Weights of a small mixture-of-experts language model, trained from scratch on English Wikipedia.
Experts: 96 experts in each of 11 layers, 64 squared ReLU neurons an expert, a sigmoid router, a shared expert of 128 neurons.
Below are experts of layer 5 (counted from 0) of a mixture-of-experts language model. Rows are named up (a neuron's input weights, with its number), down (a neuron's output weights, with its number) and show model dimensions 0-159. Each number is 128 + 24 x the weight over its row's rms, rounded and kept within 0 to 255. Numbers have three digits each.
Before each expert's rows: "mostly gets" lists some tokens that are sent to it at least half of the time. This comes from a sample of Wikipedia text that the model never trained on.

# expert 45
mostly gets: "к", "math", "left", "}", "^", "rypt"
up0:136089154155158167133104118149130119116135117143154146129140133180102114154141114108121101097120116140128179138131131132079138112101093168111087144165167190121124157111189163115135110112134156102140073103133127147123185127084110179128158125144123128146083103094126116139112104143122127150147171117123122094135104087138138108110116155137103108092117089143120152134107158119132120136147115124135128154146084140103126100126134165110120123145096124175130124135103115147125190100128136
down0:117138102141146122073115076129081148159114117095121109177140105183176150105147119147104139179130142097110130129087093136140123142115118147084141150146146109121138115140088088117164118104109119104106112094130113107108144101167141121117100080105128147137126091119132107121110160122140154091147165107160194109107155131132136117120154123098121112113117126140130110131139155125115150096140170119182136138113124121133131117115095122171165111149100147128189143093127145136108123152113164
up1:124120137144138145130100134091114092118118118104113120173093165095152116148110114124121113147162177125117134131150149106140135124107111143093128102120094138103129144111121157119133095139094142115101112143122157129122147099138141098129114179114112135123099147160138104126163152128161126159136106070114122091168105133131170096134065175096167093125120061100143132180160115159097149095156107116114147100142162126111150116095170140133112096136124135156119140102108135172086113125109146
down1:165135140128133157105138134105133105124149114120110128143126121126095137123133158160138149144138096170133119153116122086135081118145134102119163132121063128114138140120127175135132144123114116131158163100115139146164094095157153100120155110115139185117105130152112159189155182080136160117116131124165105074101131110139134088129101136118135111105116172089123119103102121129149140131069120144149119124160142115137100125083089141085133110193107144106140139143148136150124125177148136
up2:143093086129118119108143110125129101113116141134127158140170139086161115141103153097149153163175119174159098145137130170105094135110101112143106139113121140161137114100132122090156100123113133182131102090130133123135115118125087112155136139110117189138139125131092127069134110098129169135123115118147136164104135165138107145122140167085134122119182125107103156124151109164121105111131137125147105142188095150099107083118079157098117145155145131132131161114140078119128127153100124
down2:136127164115140117139126107166074157147105141127120130109159089100097142139072114153160104123127096120106141130116111104111132111118119105136109143131141133128112094125092118132109170111126123075119114087105162163126131125139076111109159097114136138129115155116123119135123129156160113096126160086132133103137094128098092155127169146143122146154117114117117052110134158111142140108071161100112145127126151199150104121109120115122139149165150126125124123129149078137194097124099097
up3:130133158130124123122142128191125132146148178124097109142118131115132196165146146101115175144117176127145112148138085134144084102157177117115099100124122137109127118149099144157174162115097117107107123112097140085140134139150124156101128170151158118134094096155113111130117091143153161144131146122152107136119105163123142121133090150153102103116174110136162139130078148132123088151101118138137121116084115153108100124148099126129160080141174119135131112089114093093098110122128127
down3:092141153122167120119143127129134130160116153118142126108110123106107111135140091151108144150136146097168210101130144151178123161119150166131173124135126103133118171139172128162134148161093107175098124148166112176152140127091107127155113127132144120147112109191116119159155108127134108136167101140109084112170143127149118147143117149125106134133159104141145157147135091125112153100130166152119117101118124114120113123131168123088152103133141081115065119148164152105115120136132103

# expert 60
mostly gets: " batt", "add", "idd", " samp", " strugg", "eat"
up0:131092145112134129084135156181118130137120138136093130147143130136163122129124111177158139118115143160123109143089132103172121157191080147138130115175073127122109118152098141152123115159137134138176107110131135154124100171142157128099158135104105154169090142120149144092096151127133150089107136143138154166098120121133124135106108097150155154145107168110118125134123153108124088129096115184123137084137101121144152137155117100111153168152127181144126159119155091127133124142164138
down0:116120106168099118135168112129120148124099095148094110102060132158149135150137160129111123111166144113158123142118162157130139124148140118104159173119120122157120099124142138127123093180129153132145160078165112105137129145162130185139120155128107131142119108136131133167165138116138119133114064149083127143119125133139137142133127101139104141128137132138115173189119088134134168123145100131129176167142133090153081156137161147114098095087149141103137175160133141121089152144136121
up1:129160075124145148100132114116102079149141115135114143131120097166111174096098181096139107129135052109082139159135121118143103112119114140118141116121147159093129140123136113194135115079086157128132137100102149164126166139125132156122120143159127099125140059109183126112109103078127095097105114090154130122088130155128110124125140155125155145145154111154131120130171117135130148124145148107130161141115085156115108102116152164148133119144128153156126127122132140147127125106137154
down1:117129110136093139101108130082102114092157159107126115122154123129120129122163164109154134108115137120143150122119113098166128113110083110106093142116149113117095136097150115118137149100135155081125132093099089152085177131122098130094121125115135120153120175119133156137113169131144129134140159125135099124131136101103097135118138126170109141169117119132076143132166166154104136122089188094093121124130195145139122146087161124155110165126114138143158141171102101084132124077104116
up2:148126114142137101151115133122148106144155123114082127101118128165110155133142131114158141109181158147133119119118201111151153157145071172128098126132109120111136141075110169140177113124116123115092129115118157130134129118136131161162103131147130145147081138123089103099122141154149129148128147110143114113122065125129107131135163141100082123104149166148099182132133164125135199135105136141125133138096088111139123122116160124146160118152078126108118112116108093066126142127123140
down2:091115125103090129162110172084122152128137115143075119087105118142135094128113111158142119122142143115121109164138132099134127129100173140106181110120126122096139123148105120148113102141129109086058127151143109151055105130098161077125137110158137113145106096126104121112108136128119121116119175086104118100109106118125140139128116162102145143112106152100134113180119123105143128084128117111136131104136172102110101143153145141141136092146153156119110133175126057119111153144111132
up3:138111085123130128087177127129157116141172080102135145114137135171129094150149115099121102119120087114127134127129109122155123142073079095106134156138153128137132124130157125150123156114109130112064123106143126172145115103107159129117131170105148151113089126133141143127164120107111081118134127119131131079163105130117141120120097131126138187092186151108165123156161093112115136124135097141114120096090114156078137102114084092137095079145122092111113154126112122127117128110150128
down3:130121149089097091098141109096142098165189084126122141148174126082175137118097131137129150069136134125129097113128108089148115100106182141143095133088151121118102139107128111109094137124155108099111153128110102166086118155119176168124116128127157148121120117161103123134125116116150162110120156142115129105165130069106075114106146143154126115101146160126119119131152131112137143107121130130130091161121166122101109149148116159156173136122157137134149107135130128066126115115126100

# expert 7
mostly gets: " idea", " months", " evidence", " variety", " version", " portion"
up0:147124119150145146151158152162091150098158122129108129106156097103098097107150111127096121152121146059106126129140145188138130152158139123097135135137120120140107156117143158173121123125084095118159150107161125058150143116131163155133096114155158127119125136160149168114110104119137172149151176151116137118156128085117123143134145102111120176107133111127124109137160123147117100151136101134133138122146116110112179118152136111054169125106124171125137121111108137146118142094107085
down0:106098118132183101138169135108135127110093146160132115126189100129155124157139159130116141137139155090109139107173132091134171093105103128134150139123126079115120171100144123148120155158143122105112091095136118116125138126113102098106098054164162145099152142176155126143143156122115115098111163098136147149122179110127144105118103092104150140129157126122136115156110096188126112132139129126121137103152123109150138157096151157153133145152118137106140083155116138113124187124129113
up1:119152102143159122128053152171128130093101142091131109124148121133093139138103162114140135094116146157103108114138173139153104171099106148073148133147106133167118120101167142124154106113107118158125159086123154125140137138162058112118105129110134153114147104041135097124136109110109095105170123132136135085106162132122131149108131162171142138119117116098147167129127119127109115108123122127136115119167113123130122104144106099114108105120135135128106132109099121092143183136087130
down1:136177113117153134114140145140108152068077104117095146150128138133125096130125165154157125134114130193119133097179155138125158142161096133095143119109079115089138160140120090126159137144112109134094134134144163129076160143153098134133146102120135135140133134077154149139173170150135150112132095104157147085139072139136110120124116139143096146094103131153162118114116096165156153138163125169151166152140147116093107115123133116115131141131125152124156167118119112123101110141096119
up2:122135157147184138152103117112115115088146159147122132172112086127140114114125137100120199106137151194135075160110126129129132129146100124129090147133124130124145119154127140131143132156144139104145113109146132103151087151134128093124109097131116109110159092116095083160148122100104161113129088164139143138131143058099168142112150125122144107100112114070117126087116155130149156111110133141114186123127108150125136157141109097081139090102148162129094125109118131146133162121113143
down2:102105115125155137149100091143160127129134137157119132133107134089144117098124136119124139127162133156135092106123109126111169077149081131160122137141120135185151177151133103130174128146106131114122105139151158096099173147157211166126129120133157084127143104115085129163159116102110163126141114137105113130149129136087122145088148124094132139114079119112145119088156141130133132091096116116102147137132132150124157142126116142123153113161108112097152170136091153161177165102132107
up3:126169118123147169093136146158128148143149145198133097094168121131128099155136025132115071093129150152145135121119075161119121144126150063177140119117140126112147130161137155110118113095144137147104124158129096104109131133133127134128118125122115097123080132146147165103142136136095128118109134108116132157131127134124186127131111128153096150122113094123136129083145105135150096120099136111106129124098147132101100123130159135100106085133161132119129112108132078139120147157098130
down3:120112136103062076147149120152123128113099114122110105148098152110111183135116105122120126155156082141126148120129135104153101089158151127151158153112134112161120138165134123160091124121116099135139091137131112107115189144159101145172109142099151129096107129110117115114180121128120119133134087121154103153102118119153115126129074180129147156120160120133163119128150123082101096123128107153137164147152185130125116150145151161133089086098139118116173122151091114146130150129099115

# expert 51
mostly gets: "sen", "berg", " Peters", "wig", "agen", "kins"
up0:137158116106140119131135174149131106150116143156172093101107165134059062118092141119123085143141155141106105132102129096154125118114168155108124093124137169130110141130131112144179079127152171097120126161104149126141123127157123138099129154135128144148137154108128110103166165206149110137128156156157132109128141169151135111134156118112119112123156119099143139124112123155121132085124095111118135085163147113120120091082116114154177121144136125128113103124144132142144163172130114
down0:107148154126165146141119131160102115135124144124111134169159132109099127147145104143148147131079099112112133099142153156117157137164133129119135132160072161224147150141114147117211087132154099124105118116122155144163129095133107139162134118178090156128104127141146181101164165098152107124144126146157120139127108126129150105134103109118155091127154151150133134122122153176143134168112122114137159168155151144124099110108142123124132101133099122145137165128132162144129104134113109
up1:121147149130100118108160134144138162139103170133117123146171158116123114099121136102120128130128133158124139154116168136161131124138100159150169137177128117120115072167132111073167123131108150158140115151149134098142098171127139136122170132106161104172186096100093102105141106145120121171138113169119133124133142110143099101099134106177144136107139106114114121146137167119103144147143149135130167085146081074095095129129127116115128152098086128154102120147166112111134142165159124
down1:134108149102092112136131118137121091129092136134136148116156120083109125137150129115133130145153125138140136112145139112127150104095145084126130141121150060089114130153106129090129146187160133123097121175100151160121107152111140156094145132155167111121123147153148116135112117122092081122162106153137119160162126069152122111105125071151157168137111117164127122166131100141110119132096144113156164138128128092145126157133094112160155069142127121155148174127161092130084155138154109
up2:128146133104114136141171118145104118135081104112111120173121121127124126114155101116146122153084125141110134136111115096120101109115097192116105153182133140153139155146160119123135085144105109149096141131136165136159105178125126124138142154147156113148157101156115090134132100146144108161146106140108179109172147115183119094152094135155166175119147119140144098110114131122065118139140182137102126139139075137124121140104155144140112172164122174090142109132142111116139139110109121
down2:121113164110109118127117100127119156132087147106162156141098108126140159098119117109124121121167118102138114170071104160111151073063096124146147141112143126104106058132153093138130093144156145143154098125103123144061100110161085124125106123118153118137123115119130098138124087113113107145134140165083167167148174121145152107118128141153100154145166113124123170132145091128150132111125114148098146137099094133141106114153087149136133160101147089113126129138125117148151116143111120
up3:136128170118116110092164148155128134114119159117104132131194145115098164090174091098149166119132096169126141125133134137144128186165123114128106137167121127126138098127134091088143132145163159144172121115105150120133108149112102141168140147116107137149101098082127114136151087125128129164146127145115157126094120124143114146111162123126138105127164134161128133147164170111114153138137170150119148103138138131137088129122130139119152118081117156183106103175161107134122145200133146
down3:152098146103114122148158161106124115150132127088141175137162129144142128153148136143132139122107106190149108098117117130164128169126122118106104147143128097143089132161114101152125130128129129131140128167164163088149109118137110182054147115130114096144155211122097115139147149162117121126173151129138133146162136080127129128148162089160132142129170098109128116116146138141127138163130131130169133119127132093152137174093111091109119136190124138144115172123114133144145153109134141

# expert 62
mostly gets: ".\"", " Authority:", " M.", "s.\"", " D.", " V."
up0:141134180127068112144169143119138136168132137157123152112154150123147152115113141119146114125124127105144123184062122137142099125162116118109174158116143106113109081130148130142130196194128123145136112144081105166111114106152093106132098121088094134132163091145110135119120173108148144160133097135123117125070137140119118152101159093112142151150133128099117129171121154128115138143144100117116121126093123125167092140148097129164132148155085124162124142116119119137120147119150167
down0:132158094144145133136109147112115113096094108106110125094117108148088143144100083107109144114114118116155100111156092120124132128114121143137130114153092118151096189139103179145228127146127134113093159146102147099095122152134102090113131138093142126086151150117131088126116098126123132120122063151172114178104144176106188142099152141128120130164139128184146120124098142102119129112134129126134098159150101134140119120157133095137133107104121116137140131139132131093115141124134132
up1:120179146118094118113143165132109102107129176134156120126173156123136138142223111116130119128156096132155065153142171092132108137141115139097104109098154142096153126134110152113134124065096110146167140140117143120133167143143109156114154109142149108135124134111115095142089141166124136123138148137099146106155115172118121080094128106103112109154158160098137108119115105087130132148152097148122107128150130166103095123165132149112160124123075122125116105133145142138153119147122112
down1:139096109135115134150136111140106091125121108167179115095102162088133106114110144111086107128139138144100112165096129109143094162131148117126138147155130133126089145126111161135181182107101107127102115155126130104099102109111153116112058137124113104124132135129118177149102123159154149115157156158121146124131112184159182093125148123129129123162157174106126114101121131132130165112140101143144164127113078137122125150090114147101151129124143164154090113084120167105120110141091138
up2:178121133152152138132137146118120113111096134146162126155137185104157153138156143131141136143128148130102122130117123115176148151145159093138110105133110177091106156111106107105145093134084157064128153133106118092121093138108162103097142142102106109166128110125112093158132123093136164105136164085119123096170150180145155139123132145152171091123138115188106155110132121135201117141131111140140114143134134084131159141142127138106111147113124113133101114143110085138148154156135121
down2:121108153160147162140101111136164126142109132145102140151122143135145178131165134111138115160162136155116088109107156126135120127133134090170145131148087148109139117117110106091136093152137105134103110112135147139113118101151124144098181146177113147150134174152130107126142193135139167117164105129142161128171123144134115104141114106118168112107140119128159150111080130149103079124130122169123151082125151113167118080127128117154153110144119115163105126155143133177193095150103106
up3:143127139176134120127154147104100135140136116112136138135130106118105151144182146134103129159111137136106103142146151122140098145088123168091113132184133101162123126100125157167130131117112114097123131090103182136130135170119148147118135153100137138198115141093152078146113124127112142153148160117120103075127137138161134138120127139128144106137148104170109151114130116151089098157122123088155089127177148130063190149133133127096102107125115107181109117126140144109126136089131161
down3:117122129120116122098139152138146139114138103124071134126173158120151130101130176173126111104090102120112142139133166109090119173115146088111068146101085095125114136146128131123108097132156168147120113128115155140119107123108141134128151189069158150141159128103150207126126155097114127144151121133125138122109145110162100132100110093107157125172132088102155109152120178144112143155105125141151137135125084111140131093102122168138118121114096133126118149143139093148118168142133115

# expert 14
mostly gets: "wood", "worth", " Ward", "well", "ingham", "ford"
up0:126147151139156115134116118085130117134109137157159158141082149155168096086136096167146101118118087122100146146119150138119124115171136168073141144142096144119138089160167112144131132129133127184166093162144109145134098144147110160087120109145119142135102139153123118089146119098147158162140134071100138087111132123142168110121127152163099136127107101108177145106124175085075114131143115116117110108171109095143105130110140095153125137113102137098133136145147131173149136133126132
down0:139103108122116140163166124113084113158099131130122100109112092070127078157116101119089147127135099117132158147146153090151095102128141118124125114148120102156077118118125111144152165147140142121160158109114151128125153152134139090157119182162137135071117087103114146076184074166143134142126091138161098132108125145122119098138146115086131117118117144117115128160141129123128145137174129108144159164120113126115169116119105144120150102128164125097152090163107116121097147135104097
up1:143119119147155136120133119138102106166128112125127109131132143110096081141095168127155115133126142136155155115065101127106115113105118208128096173137175107118115169155158173143146129118140098176127124191127123130167125127117131134153174130155126125152102114136093144117138130133125125135132141132149137099120138141124121127103138121123142083090138100140128139108165139161114117140174121100090144119104128116090153085055161126114157171145115131100129097133096126096119153083146111
down1:124161096143122153191142100097111131123106134142130130140131150112125115112099150080150127096120089155170139120141126111120160109131101143093156114139149083162110138149098161123138141137120125129096083145097145153117135125148104138145162065140131137155101108122086131105137158128153087111132148118089164130112161155118166164160136112100103129149190130119099125134165170114188092097155141101151112181135141138148173115105137103115148141119106133133148124143135097139102116109134112
up2:142135065117153119129141166135136130183158187137170091174150140142162120121113115124137101127130134140130146140097148149103115086121143184104114166078097134146117070151131127129150125152125118149118101104154168150156127196130063166118163165157120138149138117130131109145122096104127127147131133108132115144110135110163142096129100115177133108143123112135161095165133141133127114172093134138119135095122119132141123137120109125130157158090114124133128070126138133113110136145166134
down2:086143144146137183129146145143128124120139172112087132163125104161136137133142105124111125119119129120161107085100117142134161111163158160077080113150128145147121172106128135107180117184130100158108143134083125166128156125131133087133108073118144143081138130173148131103194119132121103151135106124159110153148135135136166148132088138147110136135111125137154094152139101116141117109139133160146089148095121104156144116096151116105152085097140144141100168157098137127124111148114136
up3:140114101115102122127090133125133127148168194119111141104143154113129134145132117142147087159072136179124127113099120094111088124142141128135115117138122146134122145144145144106131165097107185098096087173148096155137124138122120085108151178151105089129106088123126183136129150149117141109138166119135171118165132120134125113113096128165120130137133113113126124121141114149202134137163122124132133161159089120134104161109116129134100123061127098153128130119142141179140120175113128
down3:085158136110079166105116134147142107166141140158082113134123113169116098154095111132064121114122144117111126103131151142090145125148145117148144141126128133117137123138084137165161135133125105133159100131171125118137151160088118145121136090187109146169128122102093118164105167118124111165159146178120114135153171128120121132137132140163127148129155084143137072084137097126136117109152116150105087154129098164116132149101097147181118117125128139136144173110153154144139137133163117

# expert 0
mostly gets: "ét", "ñ", "eph", "eb", "oph", " et"
up0:138150091161122152158163124112103103106138148135103097131114121116122101177155132155169085159097086163131141145153131070151089151138134149130107147119119129098097125148120092138161140127111157111169154060107166128121132138119142125148153143132119088151149151122170107122094130128129094112109113170117168094125088157142162111119132113127180127115105150155111145125130128141144113103120172136120140118089132109143100088138130122117132103111120114143120123144089123105153170157070165
down0:092119118127124081112114065137131109136159084108159121143116114157145147094092154148106109126110100138091102146116088135126133116131079114113100166151103113148116132131134079103112149130113134120124138110090114159091194113144153140136156150140126139154122102100156097153114103121121108141085097114112146089161140124093131109124187098074114116107114127123109150185124102095140141108094159093133116127139143102124116116092143169134084113096138106139128122123162128093132117126159138
up1:131137113159145154131085153092176109127103137154157127121099111086088126142124103125140142146107127190130132185101076170158088157131148159147078141095121126147145116152133130148151133079150191130160169130126148157123121124151151122118147130160136132170137117133112115119141148099109138122126146172124147097159113118166129132103104110139133092103128082136157200110115129153140126119156132163125122161111130117105152118123100109123113111168125130163122119122106116155146159143151155
down1:121132115081137120106150087128086128124174123150138113113121132113095147123097133119120145101087114122125112113137117116139125121085154129193075155141122124119139104158121136156180115161128154150117149183118143161116061114143100156149089134144141152130101112098095088113151171134103132121126156172106077150125100160123170159163115152134123103106165130103114128136104107166149097131142104125147130105125163134106122126145148106163104120103124096166154150118103166140114128116153117
up2:127125134137099141134178134099147185142145140142149139097119126153085109078111142126121159126139101133124055153142112179125152151142114139113116118130137168135164160115129134123095121099126154165136147158135131149130137095154095153149154133149145109132087114128100067131107132131135138115131163175120112126113141165119133147118126114099094194096164102120159149080129102112111148143161140151127116097163128124125103159119102116131142080175121140096111139143099126149114131105179149
down2:109125131100134126137175105129129116147154146128160125108137134161122092101165115154100136132119158112131127128170176205104155149096160088095131148147112133153121138132117121141123134138174123102139132101104114173149122125131136099119087112121129135092121083131103142088176123100120093126158135116169146081151133137102109133126138106113167148142106179113112168109133123139124154179102105152126142162113124111182150104115113114128089127161146126143118120106079110140174099089128112
up3:143157112175111149071122154139143065105102123135155140147147119094120118142112164148142107104138144168109141158082125114113137140115121163147132108087160139170121144132140110143150131123123156128130150148132169145106119132146125086115111156117126106150131132139103156095121126140125188160118150113122154087204111140146128077143152102103187104115118116141105183115147121134105149111124129105123140123080134087109136144146121136119134155118105073137123117139165151160124153168139150
down3:142171161088126183113130158125160133127102122098119151097154168116134165129150130135137179169078124144152139118132140111144118120107127113125104116149135127138165094126101163147188162112104094129121153170104134110119136120124151137147146141154082143141100172125125116116118157130106137152162149154160086157085097113122135141115142122155113119123159116127162091104071124156092094154154157110165132144117124129132127074119137150125122107133118180111149127096136168101105162147124148

# expert 36
mostly gets: " based", " education", " degree", " (Gls)", " appearance", " appearances"
up0:148135136118112168106148148118128135140111149160149142116109173095131153117180160139155133137156145137120124173136092147138107179155152122134129143173105133146155110104163173124138173150137105124131100132145124133137092098135141135117152114131103133125163123100105100095151124125135149148091098104098112135148130095097138124093162115173133138105151116151098100178132113138139100126143170108129151106095167065124151120139122086102163085113174125150127089113079145092134118132151153
down0:129128156114123130149136131124065164127113149157118144168098122141114102109101133129146108116145110162142110133113128121137139148135151099105091158069134129114109172116108108137101120124127102132087114116172145155129125118093154113149159143135128165116173154122167130074165130152146161137110147144138116147129143123124114129127152134127093122091133150135130111183159129103159120078147137170169112150177138144135143104174104121127081132112084099074167103117111148119073099152132142
up1:164138107169139149138115126135123141132138126158122113086131167117133158126121145127158105132108159124126132146082143112152103177114102125103091113130195141104127141111161144139148151136092125119127117091093114124158103114141085161157152137155138112134121139144123133143105114179175124171128106097135213110161100134144146134104144121121160109169141114121130125147152120146122109149111108100115152114166110144097147136168144122167166161129096138102097099107162077099110122168106133
down1:122161104142117125109107139141112095127156116097132136105076127132130129131135133148138142148085138098106137099141134169124128122097109116093147161163134128151100126119108127129136160114129144131159105122118116129167119102168143146140133115106102091078126106161074111119158167136101126144231087149144135152127113110133108127127106124115142142137091166092124133096137134115096130101169097111120141136118099130119161139116175143098137099122128122097108105160141105066124121160083180
up2:158139130118127161118108095108151120114157146107096148109109182138159134153105143102122130143180126135106140146124118120126113123111155140124129095120144113136103150112175140131157186119133144159106110135158115188129130115149197142097146083144088140096124123143115149100119168147100100121124124148092110158153095112152134118056127211123156105123108101130124135125093132096124126118131096163116159085104116132123074106109123130134126147118130117152125137115089103157149123104121140
down2:155162095143157119124153130135100126117154142114096170089116131099112098111131112117129126152125085105105129182108159140137129089131099096109134140101116187109098102109151102156081099134120149119151152135138095125093157139175132095160106115133144118102140090120118120174156163152112113130152137129132150116110164120158094126098142100094142094093125179122127085089127116125144157132145174117107141111105105136176107123109119103131134151180116100128146134129102115186108143106125140
up3:131150128168107123123138159161111153122139092133077099135142137113101132114091136084144111082139116180104108136141091124092143157186147111120117127110135139124128113089128090118123112139099142068155075131114136175143140144147155154147084173140101185131144159134139100133148147128128126151141133104119145110154167105125107111119162151084151115138108140130109184092122113157127113126069150101141124129094138134122145122107109131089124089134143132127129132121145128090083129133148168
down3:116152162097092143125135110167126116164149089136142137121132122124106135140128134115121135118139148171116167121139135086138134127121126138111103142144119099081149110129159124103095148159122114159128055120144145132141173168139160129137143157131096167132096111128132084146139164131121129101142139085085124160088135131113138124175072100154091124158098125144114151104121150116165103136090136141161120131117094123132141083103157174091135117126148146139137165131117176075124131079129156

# expert 63
mostly gets: "ić", "ović", " Singh", "kar", "kov", "vić"
up0:124078148101130133119114132131165151150165144154129071129120113142181155116117115147177163145183081126155116135163148151102124143154159156143142178103085155153147119085103105138127123158104113119175095127121153141141168155124121138122134110125090116133129114090134076140125110169130151098141116150140170172137179118128134109111161114120141147161136148131124111132089134129097094169104147146134122122117131108085138143159103132111106172107094156158117134127126145121139155153124130
down0:120118147060132162128181138120114165147143174178105122095131143164092122147109162134155159122118122117143107105139153120140140155144158165102147114120110123145125119143121137094139115129133086131139113143155155130127147084140128104157118135112130137132155129164155127134123152144147126160173083151177102144111131106090101124066141144143133149151112152170129106125102082132138151167193112156144106153105131128121145089082102153110119125146157102138148161146155150091110124135112153
up1:154106103153124132106083140104129141140162167099112122127173106109095086130108114120165124134091129125155097124116147119118110118129081169123060100125061147118171129129122174152138121141138096133137133153155178109133123155106085132158108098164135137148124054138143103119151133127136087140120135122127087152124089095145106092145132128149082127152139139116129150096138136112138128140176112139139108087164127150136145155113104149136129112098108140134156125103149155157148098155126145
down1:155118149126142145141125126134165191137160109109136090129084094105121109146139092153101135139134197143110122112196137146139156123140130155123125091153129072148147119126169108135091114113113135062128160053134119111139125110132141122114119130136128131116150141121137115123134095124154117116129102156126158131149137138137122122119137111099152105142140144094150140134125158150115170160083098125147137101103132126112180120133099082143203143113118135134146092118138122111155137095079123
up2:148084099135123142174130124168135128125151109124097105105147108132118182070113120143133122149165121104157132146125147102109117116146109126122126085199141115086111100084141107155092071151101127114112093129110139143158140111130127136092123106141124104134117083074078133112125164121141129128135145119107097076131143137137152119140114148119131094119102110120132154121153105094188134141092099115133122114110130107157144106114102143114077111094079145106134127117155148090119108094133110
down2:158085150139147120158131146123130093117122115139117169115110112051114132085125128097148157140165144116121129135119082142115096115112124125150131145183151137090107085114133099104127144134094122118142113153118121195130109105140111113123064150147168125125111112128132054154162134157108114099153130144090107114108114101122105127128129102099137143109138156118120165120184095138127144072130117099121136150097105134179097143143141175107109144122119128144125148090123108120114118126138105
up3:140184154114140088083154146103156142123094149139114105124125115138129077118181101137142118124129121125091159098137132106178140115133143098138091084138103143147125140171120133108191091131096123184105117131142147109137099156127129151137187163129156136114141098081159115130137117142119152158137125144148161135111139132143096100093134133097110123104113080138137141135165141097116118132147088137121137110153140110131086096142122104157129116088139124115126071129157133148152170156157126
down3:153129105139127110129126152119102090116138127153131080164130171159148091164168126150119115102127098135121170110145155167128142129121170181171136145121132107163123106118157110119079144125095133113159172121139153118160154126117103177162114136134107170106153124091135135145179126142112139110148144157131148152121123098139118140157118103128170117127148109138126111060147143147155134171131136156094146156127151135180125123147138099157150167149150106126100100157067123131145144116129122